Experts of a small language model: a variant of SOAP for the experts.
Below are experts of layer 4 (counted from 0) of a mixture-of-experts language model. Rows are named router (the router's row for the expert), down (a neuron's output weights, with its number) and show model dimensions 192-255. Each number is 500 + 50 x the weight over its row's rms, rounded and kept within 0 to 999. Numbers have three digits each.
After each expert's rows: "comes before" lists some tokens at least twice as common just after its tokens as in all text. This comes from a sample of Wikipedia text that the model never trained on. Tokens count by the router's weight.

# expert 27
router:437506512416493435575471515520610479425460515473569523478583466508552487361505432497555566459537483453577487528446464542441453527512445523525525421575481519507518398527510418405565526502433503
down0:492559562493451419542541453497438484549513442520444474500518540600550543548529523530436460485556436434467452545512452456435484446493454489441496505477503445505527447523482538492480440465478479
down1:475475470444485577595585509490418443449436445499383473603492583444527477565514590437536544499516460633451502504467486387490509531521555550451383506497464431506492540499538489532502491527537518
down2:454546509548479479487551602506477574497492460489452509482485476439578575534570484525547495450497618544609581555544575421446553475622545514516495456527524573509464515554538544463518486547595587
down3:555496535491481397426559465554488562424601443496537479466537519544455457486465468482508560438465484542517500509445495516515432485638519471503470517536458408455421545464524460486611493482501560
down4:652494506491556485444491411479424523439491529519521532512464481492566502522382446470436486541531463451522580485516495570557459451521437459512591496504526561525498550582537464498375600401456492
down5:431485528438458481410499506561574592466595534466511469468622480478527505504434543600461556491481551408414507492549442567508494491551458519537490550437530493544521470531476423511464510485509545
down6:380570483453553413478474554485479560474511493570460435545445504484480502540459461490486557551540476477470539521535522534481490489484425535447440495530355438468496544582538466475530566487429494
down7:456497467485549428493458545568515517587472499543501468450536465436384459556521514514558480537546506460509477477527483529481468497432507443533531524574535436557469444437481555458603526430521431
down8:418453457485557511516508480447434494617566481514500506487504435525518534439410490511483479439543543405397598463498457492487415417598510549542489590487501450504505490551395584395457537484440543
down9:527470557444480502479424546503492527474474516511424558538445512550527478469460513540551509547514498449478553424523494478497446438481514531571533454511477485483526478443486445554580462544455604
down10:604476460476488398516559539546411505543504527492484596549416569438497501512507560423498494526433567505523513576464544498532469592488482564464465566360501519483486495450490490595409499543465538
down11:516394443477559496530527519533608481521541490574549522488504496483463472537489534529476620508476446475600505500531491477473695477575499477472549490451463544499526491488519524533454512492491534
down12:421511500525461480501566571586517402483573476505467449523460552463444529517435487518429437547481490565409420495492528516475411479510460509466581587417537630522446491474552478447530422480501541
down13:533540496584479437490460442532481552529483563461452452450499468538470486445483505499443438567503545499519507524346440463510429488507436522476518548520541544356454513523504484451430463457503495
down14:494551512488499577441519416469499552571551555496518565518530505484595553548467475546564574564533559508536571502454537557497473511513605486488529465508601568518414495544520529446449458533485558
comes before: "\n", " The", " He", "|", " In", " It"

# expert 41
router:550467457495499440472495517518525527530410493421469451534509554493463462512548428500370545548489533381430594462468474488545503513436450421459477475459471521452482468575494473466520486511424435
down0:498480541519580488427449510451477463452513468536418534513531532572509509524415617495364491524470373529563497536465468502523537487433543540536515550508494487483530414510405549513491434527432511
down1:505519441442435558511521493525485473409435480576529548423458611463433537623458610499544471495462553610485494559451529494506467520451509475496426514550464479561431451554433575533438508531483493
down2:456488503559497514559534495476480562538495518525432389425542546485492497560510544508478536543455469530539545512562540556532615495417526410453513565504478520463470541514479457484536562488489581
down3:421531512399499539454472555491499485487551504489494493523478431457585534418495443420496436548472419553485504506530455504582536440520485459595465597534492507488487486479504441500484557454460544
down4:534583427547523441438499544494503496451443562497385460503522403406538606553526494501516483553507463544535529437517413567625525547490517451528561445516484589469522501396558549460433549522480551
down5:488467443435535456474416533598529533477564433518452543428487512503507602529481516496531484550465530396556508520517537512513528446395547428552537588613513514437514487447455519461541525495415432
down6:421542521441573468474500560572438617448549448618479546520478413481441464600490478536563620452488502490407502494539537439567522471490521559553398441590576530507561486481423558581541439569431505
down7:463570589494546475401506551545484442514556525461496486483561569461509500524509522472486485536518568535551543461409495485539429493539591400487447515484513598531508614578386520371488517461435489
down8:557547492500388351496480523479477526562519537503494554557503391454485419484497491472511548545521543432523530531544466519451557460440440472498448504557485490585439492456534521464517511528501470
down9:491508412462507603491528528495576545472479460535548544425475590477496474506482529499502503533498445503440464561543463453528464459475471611585495354541464540536396419341544498448519524506441589
down10:491482554479493518377511401518466398507522495428532477465494543419365494554424498491456438497555554574460460513484527463504567513509467389586514431569448409486561451524538468502400502511536509
down11:552400468562557477507515589484427473548571477540459602500560520495559552466487549466490511470450481529450554519457572438460574530528554494473580476448427522417565444538490521514408514495509435
down12:413485546573523556440569561507571522502432531489429486546562564551554586478568510487588584543546492698460559453526477474553577473516515458487470500480531486595493520495499419496427497531476459
down13:469575544486507589519650588543459491501380437591505484514481611422499409547506481531495435498541498570503485445535411572568537542520534507532485457444508463530490512492426515451519417434403509
down14:425494466537529497562385438510410534604471489578556414524488488361502551412541487432545510564434477482546507457578572504480551498385515501477552493457545579416520428432461460480496492476467502
comes before: " |", " of", " (age", ":", " Born:", "″N"

# expert 1
router:522567532509482474536461536462371546514533546521542474470521545547527514571529471554569475493511517463432453450489521485506585473589419538445454466545579512452489589481468445498517525490495563
down0:525520524545599515474523541591488474539625506573475488394586495562580551470412482498509493449488459479457477530572457590480518477543541478549508438509527438462569428449492535554501509471460525
down1:466506497392517469592534446490441502409434445621424441482445595464544386614490546419497618548539570492524452485422444487457462520518571601489407472504535432497463443504482488457495499474441545
down2:485481558477496485504456473488442468452435498557467435533559492444570532508530475452518517488453537534565469542476539542554557509470505376539585449528461453448581543527525434531460546501498606
down3:513516503466492480453587521500592550470425488544504506516457433514596495497484455466556528522467663483483443468539467550474556460491581416548479380593549456501436510485623478498475429570556464
down4:532443572475512456434497394517511527425603543534507494406515460422479419471447501585519443559469451536505607456527495544523501578516528493584489494429544488441572574433446447525544510547534498
down5:539481564494558417427519560484483484544457602534476509483610521494548523430549592575446473469577445509487559492590522504502522442580504502503519497505549543505406503483528508481453524478448469
down6:469486489385544473532521532538404560527443457529518544505466464500512523487525424595582469498509531541461511496557536528580489498471476608504517511542534461563532511442432459563512539474542490
down7:470411543476501575495447524534497473516470522483472523494556431477544496459446441502472476572503485561577564452487539525502503461523509505549505486530498473487520468473435495448513542523424530
down8:433527448487511512466501557498452511590529517412525568510525451570614423494429552494620524418587499426464566485514448631526467400510482479479512534398607479503462515489522455531522498477411486
down9:490457525541431481381451509469589620451528444405470566472451553528371508401468569550550492448527429497564502510511478455475487503445526561563541513405479505479374396577512499447467512505533451
down10:515472496540445557574468463397558536581421455495476581531566523405495549440475472444489484440572448476596467431455471413559509547497494511515454549529457448447547409551526513611489454555587470
down11:498423484521609524553494446452511486471543505514487620518365522483518524504447512613486540472497478493456541548485505461527511467511528524483567416447468456400579464448473515486472555463534476
down12:422474540546499508498475460529591490588492604455489555515478481504532503489475525502541456598509427511435487537462482529373544495557459515613469524594464452479476493534506506411484545439556541
down13:451463548528462478489614486502435498535503472565428491587493509492455517446523525512404466477514586505479515373463434389577478487419469609525474564468534516505534632537416503426490409528380508
down14:449627484534510369486471490581511491506470463535488529452518431496499471500446553616470463557535481431490420484542568566516463498463562492440497459497498542526453569514514619376553476449440471
comes before: " of", " and", " in", " to", " for", "."

# expert 59
router:548482535553523500495469527437557502483469464544604507487483559468472464590486508617432555524484459438509465488425657450521437598564458491523536464591489610500514449504583451500616535467467480
down0:554575563486445476568523431478534455472532505541575505501480430518456534452422467375457457504512436513497467558511517480383409469454434552514424541452519420479512462491394412548587527419427470
down1:504492552482513482422498518542353591577434393498491439518442517569449498599472571518564583505472594495465372493431514510502503522526572526505549581453477493503425455522452479404501449560466484
down2:526450489554556509563460589505635454535493487535479507503518488380529591578494485521545502503508605493471544542526538582454461491509511460482477497559475516551559478429493504554434553535446583
down3:464474489632449513427493501503495533487512476530619424570483620438557476505546481563478475475485506511549495459525487475429460432459424475493413446535480505395511574459565477571524564576487431
down4:577458527546535510515430476501456499449434520432473566593527445519612487604515558561485551477517391521410560550493420503593570508483520418479529473484539493475502538501476471583459612531478582
down5:472514507464536481487536524605579606406493531537465451406469555570505594542475459550442587483547481480464472574506552496439472461549556475497583514523547515517480439497547481505460477468528510
down6:453497474443569454534581467586476534433505598438441489507483548538528508595476441441404516613499425613428531441622568481496561465430414494465451551477488458585494559530510460548573520538481484
down7:411417604542469502418492433427532457539470510525464474616621444492486518460540512573526557561486545554485503436467524501464534497513526572490458534471498475530418483494475459494540547388555416
down8:531489466483458511439520440521465498472529488547443492491560464546516469388459477523445440443517537464418533469541434510572455522543471468488473615544393542538518580491513509431502502450384492
down9:491431565444487472498482448465460542438419515527399449451542433512470363546521490540608539597558583485514496559599440514554529497577420617526505505525500462480402497482511443578558587471530585
down10:478462536515456538445475538501490497499433445509455574516523511492571437464513545531564405497524493481427512594480543448541594586408481568535537543573472482425558413464482467637482401604581492
down11:564499467414431433509524545417483506462447457435559499403473466515489563464509526503461515525550505480462577433487537524544596432505437494507413475459513606577509471525524526600550480569599551
down12:409511546517439494471542556594530467423466538518457496570550527469543516636464500523505463538551626487429442454430528488490434491511500465496586513496515653495469507537582455442515401533428540
down13:424398436584449519435524459499393558465461437517515471472395457494362485557415601526479431411481473563417516511392507340518518494499427538586506541500529446519514500470575468449533386488499551
down14:449596487418591472480507510519505498548556531493420516547489433518503483398463519487544543564435389459495459445538575582561518380526499557551512542404559506511476579457567466530536476487455465
comes before: "-", "|", "\n", " ", " -", "|---|---|---|"

# expert 21
router:597397501530553512430457540593530499600369505567563464463578489520532586494475440554625590547441395377462433522509525433514552492471515467490487483545494568527495536475526410511563525493459467
down0:515550511438446460541494531580533413541538465460585470392561407537529575460449547441428429595507442456548466523539438456482544398510542366493469464517545463572454501487406479372622498590450574
down1:493528548436552550563473506499459443458438531570501537545519598552446418583549557469600469524522533503467531521510538501439505587462558558432508515440457391534507441474514532541462503545527529
down2:449432528483547583569440466532472529602550536549584443586502541528508486487478487562498521524427498501555495533550556484519511515445566530489504521469520492484494487470531513488472474504520400
down3:458557515524489454457456476488520496486524442474483548561542435465515559486567448486446557458501507530515545500516465579483488423602379508558490501527451546429553514510557534497445505460527487
down4:587465595482527478478449485474491454463552489513494476544518545466546518521580435441506424533447465558515561502528499505555547406522544450484620505471530490447458417563440584505525508404502516
down5:565517561525543524402525522493522592550482517478582422518467468542360549504491506546477447495632473500347527484577525548490498485485531479427487491545476404513521467475487435548477404504509553
down6:389536488477602523540474535504473448563483463557435497517475470538585518516464429519412528487599539478457524477484545454617498425468473543443465533473611535611424560487406512532507466460501508
down7:457482515517415488468518539528533497570454556523494458566535485414513429444493628555453535529491416463494514459541527529492547525530482569470452518535606449471497458538420392491433491522417545
down8:413530568527453528492494551554466503607554475507529536438435357517473473481500537472407444485538537429407634464468499422472523344538438594428496532554508540479514488562473496518491505455390556
down9:508486400442451492508500379463512604475506495450446627469519535444453476530461425547496499582446480498555496617464438476529479516461446523538551439559462555456380505436459477513525529550570498
down10:526490430503454607485587511421513412496517563446493626544548627485427444521495432480455488372493488456479472554408573527436509552584517518445506413500511526538471376532482488488563522549482469
down11:516344409517529571535495520375483548452496462538423520495440558376529503534563560499461549489450412517542625510424545542530505532481551467540526507445421505418449534512479610590400548437493525
down12:424506507512464468458547529526506500489481622518456554509447592476554442490462441553437484453619528618456493523504522486487491477506466448445454525431542592540499519483497521410472445515538574
down13:402509508573571414492545453482409445548482507458396606516454487459431376474550447507335446500532550500497603416499380484527469505549509468568442519455463593462514504483523574503378511412476525
down14:521548543481469509580523488450643407532420565487449431451515541402454527533553510420622522420448532404548538531535441517628510522503505479432494518507464503487476476498488558562490523397499544
comes before: "The", "\n", "-", "=", "In", "=="

# expert 2
router:529510495533529567443482481472406432586504457487506464476385458485461454523520481461446596543472476519484483451504521551525472505473460574496498579496400485532515457539507477417471521479570517
down0:444562487448562493505537409507534464487428497597470465369401526555479549417510462430581544513578476422475495396424505481525440436463524447510490561526555446468399491440362549513573514547502505
down1:484424435476451498484476521530443569422413452559437450476483625465572500524481557425625492528502501558506511509475578495478478533476594526468426444481370473495518469544590490476568447554437421
down2:522447562558438480504557592535425482498468606556565444436558549529510403485478482492519538464530569523516464539433537536506528507484565400512430475535378466535451506494566502494435451434454567
down3:545514502573451498577512467594449544566451503515496517441465448471596465511579398471489482543565479562473480470541447586506469437551522494462495586505576512585469645477544534457513497451485594
down4:541578445542556480557489412458387526453552549501479581534464463405514470498632440555505471507476512509540421431456419537462474583466498484484533535528533503516551441460502460507532544458496557
down5:447527462424500361467567463504534533579530533533605460436578468565589523582473513505546529448532498493413547512548516512533423467428488430523536485566456449546440529482462501499515549571484473
down6:429504531375647550529468481541487548551470560581411611570477469522525533558428456544436543616533512468458510401546471505492487537501453489501491508557558525519516520492409490467413553467400483
down7:501410391406431515458542447523567435492459487476435435533549406466502465514557508481498529594450467545609484457485510485449483540491433439524563470345550470491436520544438546377517524463522538
down8:572492468495401456455502565497427571576523511482464475534539442473590499529427454438546495469502510529525514493539477506421465511549479444455508503425464579459482546505490521473497618482490418
down9:465448454465484591464569527457463438550495484504477597527493566459477445506475560502474419474424464483447528389510525437522525521504546475606591456502507502481452443530512449540518513564551578
down10:568506537565474500531512477521556409548472459526385622541429516494459416405494472405481475493529478505534496620509518506504537492583516577535515530535496454517552387604556479562426515546492527
down11:533403428549599537591505537487486572531474500474525470452460499473639549462499491492475520503492544524511487520469514484468504482521522406465522457340454402450574542497543457528524539461447517
down12:459503466524529422563550541602588555540548581491562541431488530545508561505458509490484449556521423521447488442494477475513490421534479527515534564532433574460533466465533451398567540479480545
down13:461509557495424394482534570511514502533591479495377471545530477475442479560469594422584449464471598431502550598474466505554547456497521587431553527473485437505580468455509522458464509463455448
down14:550535563527516500566451581469440519557574512539575506421449423531423612511500604419458513535494523436534475483467510577527508427539447558466496559557543508492496512504449532524435499486573504
comes before: " the", " be", " a", " have", " as", " make"

# expert 31
router:562517538497468530487492513512552548486428535505533469482531450529533605590472498507450634588494574422442455494477483430466525480576495479571512472519430507487427575462527430515578512412532483
down0:539459548496438423524453562476569556571569573498597477493457475492491431502438419462545537558517384528478499561474532515502464466453514519502597559384509479433541433497513579544484486397424505
down1:602461530483469490486550507533469454445409394646490489552405586472512462604557520402513553554430516556472520538499563440469469627531539481404397492475412468574491527509487517558534477552468587
down2:509480579523430498522444540524459497531481451437514435460483487514612623519543550455566565434480532549520476512506461486573463406532549506529454483489487468432548503548455428530483511436531523
down3:522400501421514520437521496529503550601539534537533464471480466449514532527440433457479459507463467519473440520494499545510506374543479566479517536569437497512559573551595506464502490457532641
down4:549490545561489473523509516423477563502456511496509504516496500456441548438506597488498495581613587511575494566420563465494504532526446539539474415406470548498474534568481490494506521460470424
down5:504591457478537492513494416584522547530582538491525541457490494480484512497462454640487602484543571428443495470436530526451537529556469445453463510549498476437537507554434435518503485536456446
down6:472604458432544500489491504466520516482521537537450566503533511531503484459496450440495509458540500475483486429613560526533478453500528528536441451500526485528516570593508503572471378570462437
down7:414411503547475461476576440421494438453463508506523446539537447543515518617468543537507508472516462512473517533529477536506558538531564489521501450479504419491441524452484565472479434488574466
down8:446424485537516515449559505473424545642564507488610533518525449564510426510485571534479494495506576498448451536481453579477474419552419494541439586486499495424511505477518523381430507468447523
down9:603510469577512590479417539464507519495522582526543629431420487471498496507428482497505486454465442516442538473567487482594491535439506533512550451523380578517443521451552541517641526544476477
down10:482449459569465524523576462371411424587462542589507554557598577503474502464403535480479421402479489536477471534444521455498456459549436531499508425476396480518495414531552465576505558439455590
down11:499447400574606477522496483564486443451506534497588585551490536426488512472534518496425535438587385419505419548545519544480549508489506494477451460472520481467480446436522522511507513490543519
down12:500411442522499491478468505604451527530452535535550574487470573527569491539486378571501377473557572502499497435448465477477412406537439543546498557458477569489547510391506447439522532490393480
down13:593418499464503463435491491521417478507521392459556599527510451485495457463521467585485454502462498488479491508526445525554433549638570587448504568449557466537510482522576513545414446472462491
down14:520493504507503476649480517533481421512520495470557575525553440523641440461505533466504481549477423449603518520523595536455435507475438472511454518520499548474536453528491509518607458479491470
comes before: " |", " in", " of", " and", ".", ";"

# expert 50
router:514448487464543598510496499471530498500532459479500562495475550429459457526553503599489438527426436555437573457490505533434448518485521503502490566447460469531505551596454447458539577528423443
down0:539499513420531483473449420489450520492464556456466510508529526584505527470491533444513566453499503579485545490457466523482434426539491549531436488485546416538596580521402492451465455611487558
down1:485461450429558512554520510457373506461514403550447427515497593466507431615538577535555584521477548526495398535566485497584479529471596517431439425461469450573481485446457513492456463437481536
down2:580489487462510545507567451509512524508483469504559440483469440381482502515558483441523496499591513540496515570545481538453556498507490484429491518475541457490554470543463536574356598460467581
down3:504555527518496425465485552458520538433579552448518528531448482438506528591471459422658547538538502582488474560555441486466542454507546497593469514529437472501537540481548466483521523524396550
down4:503545468635497511499500518525411480505484520558544527507551517550537500458557470420514525583532512493494507456475386610633488525480483465466603550443494550507468400532424541572481517542423527
down5:529483487429590428447486435517476582440523597546409515541475562507505495421443413525491499399556559430478486592544439609498508562536634360505550544487545487503487572519489476514467483445505460
down6:478502572522510435496457460545383496461528483558532445574587562477485483514481515450532404524556465534571471503518516537494445470521501413427487548471471502554509529436522486591568539502480497
down7:423526514535535459462386506513455530438604556484482411504515574443379548473506530483480425491537518379558536477492480500355461459539512506566527459537453459411470569480487413458482470516458503
down8:404459501553585448511544520522446500494570533405512616502573354589503459429446490456561515508571504470495567536493382538508450469550470490496582576582510523531495463495462514490471530591481436
down9:521492560464478530492478533453554545464524439559521544471489549437520520556623579580555493596419460493554525508500492464504641514507524596511556412500426563476548460464523432553468484449526568
down10:510417490494469491521487464474541510564507477492503608437498493534456416451512479450550512478543425530529538560479475509606568493492494403468603559374456478482461464551460509495506480532536458
down11:454425419411638464530497504396596430433525485491509544539500452544531583416488535495504534540499481485617592404481544514445517480448560463543572521394436467425518424574541552532472511490422514
down12:546478513521409492497448508610566552509540536515500515372562524525535448523513502588485416498612490566444506497437469411519513425482418490555611413516515480447527495472452399572601455527530519
down13:495447519436540525453539524533380524523411524458465564458506522482490454488509477524450513477456530468502615400446423447505498428586560513519437487507534512495578538497487489498499517380456473
down14:477469547600577492542426432532452420560495470518558554576434439477581540479449518499521473468473566502549402542546543524459539503408546444491532466512438496488436485471464447451532418582488521
comes before: " of", " and", " to", " in", "\"", " with"

# expert 3
router:523460519474497421511473489474511531490482585488574499551416463501436438560532500553517476557481517474522547476551526477448515487506394397520529513480560497513507539477477512444510489483532564
down0:557461571362475528472459472515485478521517470465404506422483544482533486431387526461482540504482430450470500503457531432501578504511580502504392479536545541467545514425380532478502549561459570
down1:543535489494562550549550475479468490385492540540402414517422567482520535662551562538623545554503503582469473548476472461476459507509498537489443529457471434519505414563487599443546539419512494
down2:567409399527529578551530463431464554474556565471477480487490488489521522430499566540448531523505580563535449499565503530580563536441525478417535509488452491499482505502535526465513527564483526
down3:461503497571427474482489549456487536465473413519512505536477527461611466514570412430551515471554552490499441542452455452578602477511503452595396589601483503420408555527551517488460510578476534
down4:546511557471579584514447480482444518501578508495593482528486436490509518462484587420499455492520552513471465543447525538530561500537514472514551550525452468463492425563470597465499518514469531
down5:516459447459507531536456604493538539493517649572495470515447474575447476533473413602466449493509523467461527483436541579579485507472429436510444542467478462528529527426512458498458491406465465
down6:437510476512512396523458470546450557529559397518480494501546483416524473494430462543526516568444547436507481549501486526540500463607517544492501579489520537475426633536400545550503449439446474
down7:462415598476553504453582564488542476471481576500544475486508412575411457490505526497499515544508493472526521398445515446417491518510565537533510499454501519487523488559493529375489479539493487
down8:483551496545365482510559528541432525561547488532498468496503443540549480388469420523513520464497554510509558547506457538552479489500388512553444583489526558597544524505537511459421605519442473
down9:520419436496507458494498480436548587527488430556547454512492544472522511427530468468507495496554426501532466541505444444428604544422513523511539435523477470600485579532574536441514468450579561
down10:456547508468558476539511445403519408606547507524459526449482495456508453531505443477480459506477510531478478509529543457457546503504496470483473689498501466517496477489491540589510438560519523
down11:466448468465552521473496554378555399410497461460471485491441466529568458514484545550522414486457429483456458471566599469531499488494533449518543555446486474528509479581471450422449445520509494
down12:474557470542502571460478454571601519518511478449543456511535462514521314446485490489548487519503523580448527469519528547456432537467481516459614480472527544496548443440505486463522532515514506
down13:383487479489461557468513522516514437525309461466452534499523470519469440495463495549539390441462504449485517519476527549526465503479504566513508454426528536573469526458452437484611414512477472
down14:529493482488616527582522540491481477577457383531530538560489361509426513542468512471488546489510494557551424569553540558559468539553509523531423551486457504510539478446476519532489437346517450
comes before: " of", " to", " in", " by", " for", " and"

# expert 9
router:476457568504525434512531484528463546542471493473408452493432466522440453467502469569466489519530502477477491536417605549463570484452412467543455620562486507453595534521486442543463517446527510
down0:446487608484452477497465482464442445473483506505501494554492567490423503431439499488484491473505527453394453452512546516469421473459526474523509485456455474469583543495449496534462509415388548
down1:435563480485496576590591467486489472453472425544436423486456609544440419468547506500543556488453460590452451549534530476480438474511526499419435441516461448507427399499543451574440489579454434
down2:423539562541587397492460500563510548506477572482537458465549467489516626447446488379425488528519549489571590490646551522517513474550476500472536573529458590447453422538494530416447543484420508
down3:480481536512549511388514434543611548462544523436544481585366399503549501565534381427473499495509454563515451504482474449456442449451511508466498451484504473497438650547500513389473455421522531
down4:527506433518519470458548553457484457426455414520501527570507521414571506479480511494537424562468569491548515448492556516558576566545440474460454418516492484438506457529413454509441400403512499
down5:506501499488506430512543503534495507546463541549530461507437532511503440440542464375540502448604558561469538526462484530374481519553569525428413513471494443512541449568357524449468557454498507
down6:472468418563522502491509496501456506513506525513541534492452409495520487508501461455548572466528518502405501482514443445534544482486602547503507536530563532503418566451417591520442458480499492
down7:502501479503538494441422482576528481510405551493497449542503457437513457462487536472604473608561470497450436561511434516498424548544532542436460494472507561489475485496532469451505475423475426
down8:564557474455479557456496499551427520583581505483524550441523494519531513484502522466511484459514526427544532446519464529477410515504461470549522537508461594520430465563535495421500541550434594
down9:489560534441514558411476533520534536488467490667506519570531468472415450539415474493467525565525399496478542500611529444552468423473496501464574465480532501557501524495538516518452556581492585
down10:411436457471552542535540482490490434581476476525492527500488518485457438446386539459462379487448531432552474517539540503533528484491512432527454527501401449492549481460426426605562469582480532
down11:546488453470556469500427516453518446423537536614461578463505529547615562503420580494528535483421346452460502484521582479533532491466553488483529435530399462471511570561533444573532504465513486
down12:490562544503492419529468489604530531521495523541512508420474517514514473533521473547495472544509465497472456590491452540460520461566462434557640474399529488481519499470504528468486452436423528
down13:412522506501582519516530595444536525489380494591467526376444514450467355503450518428498451459475595541543593513496471469559508464636532539572564476556572472560514476513489467621468537451514530
down14:464422540486530549563465523499509440478523460552582461485567457473525505492508531486472529499538488434552568522582614476488496482506507565529477491487456360482497548502508510499521418425499423
comes before: " |", " years", " m", " million", " June", "4"

# expert 19
router:572484500463578470563521518451458446497438482477544527558509521472471464527539487400559500569481482410464480406470496440477517496560479504426536521540542487554455507553502497517573439544382521
down0:510546559486530420443498469512594455441480537434495542477483492517443511496494386396492545533571474455513483453532537457583505507515478535528509466582432480446493573472461578482602536506508554
down1:529399476466468524540538491511480551459432420583491465560481577542602461560467559438588507550464610521431454472505523493481506508519531462513452466533448419494501408488506461499536431485427499
down2:463426509384471522535507430548422491587544488491461394510595498441493479539484481470481547526548495516448492545519551579517536511491580495515576572479490484460543555498533477487461475495438502
down3:451495496508471510505484446486493516493488437474552415559473461546519450477491477482570514460484574556470503462525475476456490519509511526528498512606516522483447589546493461483451487518481521
down4:570483537619465453512463474480499528436500519578578550497516585525497581337485411497514487511488552466514592499424536570583530509512504480593501381513443539489501467470446537541631513525539466
down5:500467512446518506464489484548616526526538600591434536427487567509387472503422464607531531518458432521440529493512562536476476534533497462514566535420554551593478434499406477431470559502458511
down6:437501479510485416602503522541544586487486416515478496471502527528432469627506524538526554518405501625491499511466565516564510548568536466529547514578521531546456551614548520469574436524450508
down7:433578498397479496478584570534483526555417556483497406527519500445466526515436469484511497523478459438525534485442466551501482519552521524427531525497540466464520523513459449491488499498540536
down8:417479429442525565444450559542452454568500535418572546580483430486488428459362556494472468435561582412501613483507486504557516393513412544429508457498501585486539514503419522458491505499473470
down9:525518553469447507625515598392531626448434496544557515499460502515460414496541513582484483571557424452493441518497522431543532433435490483507528433401427560524461585507508482433532450490583568
down10:575580438491525500563478510486549438561470546571495524576510597468433476535502439435517486533464468450496484555446559531564508506508415480406432501474459470604538404533446490492495440565454460
down11:493518418583565539510497406474485519460473511524566566590514509473495536583592569468474515583468497589485538490605568487555578480565506461408491453381438473480568516483481476483605600462483455
down12:455508450574477461373492455525566460539486439506437497425457567504441496488504387484440484561530528568474527470478445591509473472554472518471459542472440604528474383562523455512619491513540480
down13:446352483515528445512545472532330459454404455468494498497521493573415493412539495547497503504501514519540458523485449448557464425618498520557493531422504505474453584420558479523412490459518519
down14:497436460477484516522343516439485496549603461483539588531502424490576544482462483520479502506441441455478546447549599529503493548470594568427459418502548582493503520463415539580534484513488509
comes before: " of", " and", " in", "s,", "s.", "."

# expert 48
router:560527539524498499509414489433521487597418459608573496458508518443467473552493450533453569498540568492523516563482486486617564394522405529565564468513527495490507497497533466484516570485486518
down0:520441509489498470479496472604579476507422470540466521475496496556552488415455557467458571543511476451544473505491520552497539432451469550503440499521458430410557443474511502478551494558395531
down1:487486571408427565550545490491466542514447438578460488540496611442505442528486556518557579519495578559421435486378457431417470516538594522471453457451464411517523477515488547435567488396434531
down2:490485475463530497443541455536489556503429505586557417489527438514535601557485415411519551500577492535450464520586534529496661507495550539492576566482467492530499456476522484521539574537555513
down3:492476577444491416464575532424490530544485487393492453478470421544482513444536520535535487603574522609435467527550382502531464484524468539574541511564521465475465490501515386497543503538441522
down4:539436464523566549558470403471492463453516538481613549475447400491491535508583444471539475499508429505481528551485510490610538566520449464498457519589458516444478563501512508529517521487592507
down5:490517597541552420413521452544589509626570512477535508424552528555496500450470492535513590449606455547426455480497486534476476529524501531422447599447593546589494463498578475497484520470477521
down6:525508424464493485496454504578515539462590561492604502468473600532516463449504415511484510461466454528505479519615501429491387553509515570452485627513523497473564534480470540482468457437524509
down7:470440549547521538497525481493504515524473507478426439511545435507405497460442429363495510519557486488471430540381449509399496510524500558539481463542463551493498508450474481462474433506482421
down8:484403457468501499479560561528404599574515463487476477563461479481533520396399551503535507477534528579510548470516452615535464352517482547503536518509497504542462540573473583404397504554452478
down9:473476488550494523475588504401477545453529461535546526489479460504444515512511459512533507454596458448490508464511541499574519483472464556465464458501601492614462530555553542529555487485536557
down10:565566484477537507530485504474560474587432490455500529547582543452485447505452476444501437452503525452620524534393581474619553433528347521454489574554461482495497485461491484606472512537495557
down11:484453480558589538461499461484492463555463488581442491498473562498534532539458572491522516513461556445546540500464549423487501488493355499613485539447435527512542361447589514480496609469410498
down12:479536415564564451463507526538517566557482475466401526425521511532447485430482452532520469455596555512485527541510505540450482396494508489470571514473487578507512447443470463371549437485421468
down13:484472571483477465560514511549399495517541341496439553511572516544381380505488527531485491515462520486518514487610489561573443539548586506511495515461506435581482482447441532492545484486447568
down14:394453520539571487510478533492476453528504514465534524510462486475487501497486460458504454490543477476589465456475586444493474412530533483479488440530541476531545547455526464454494491482471506
comes before: " of", " and", " in", " were", " for", " to"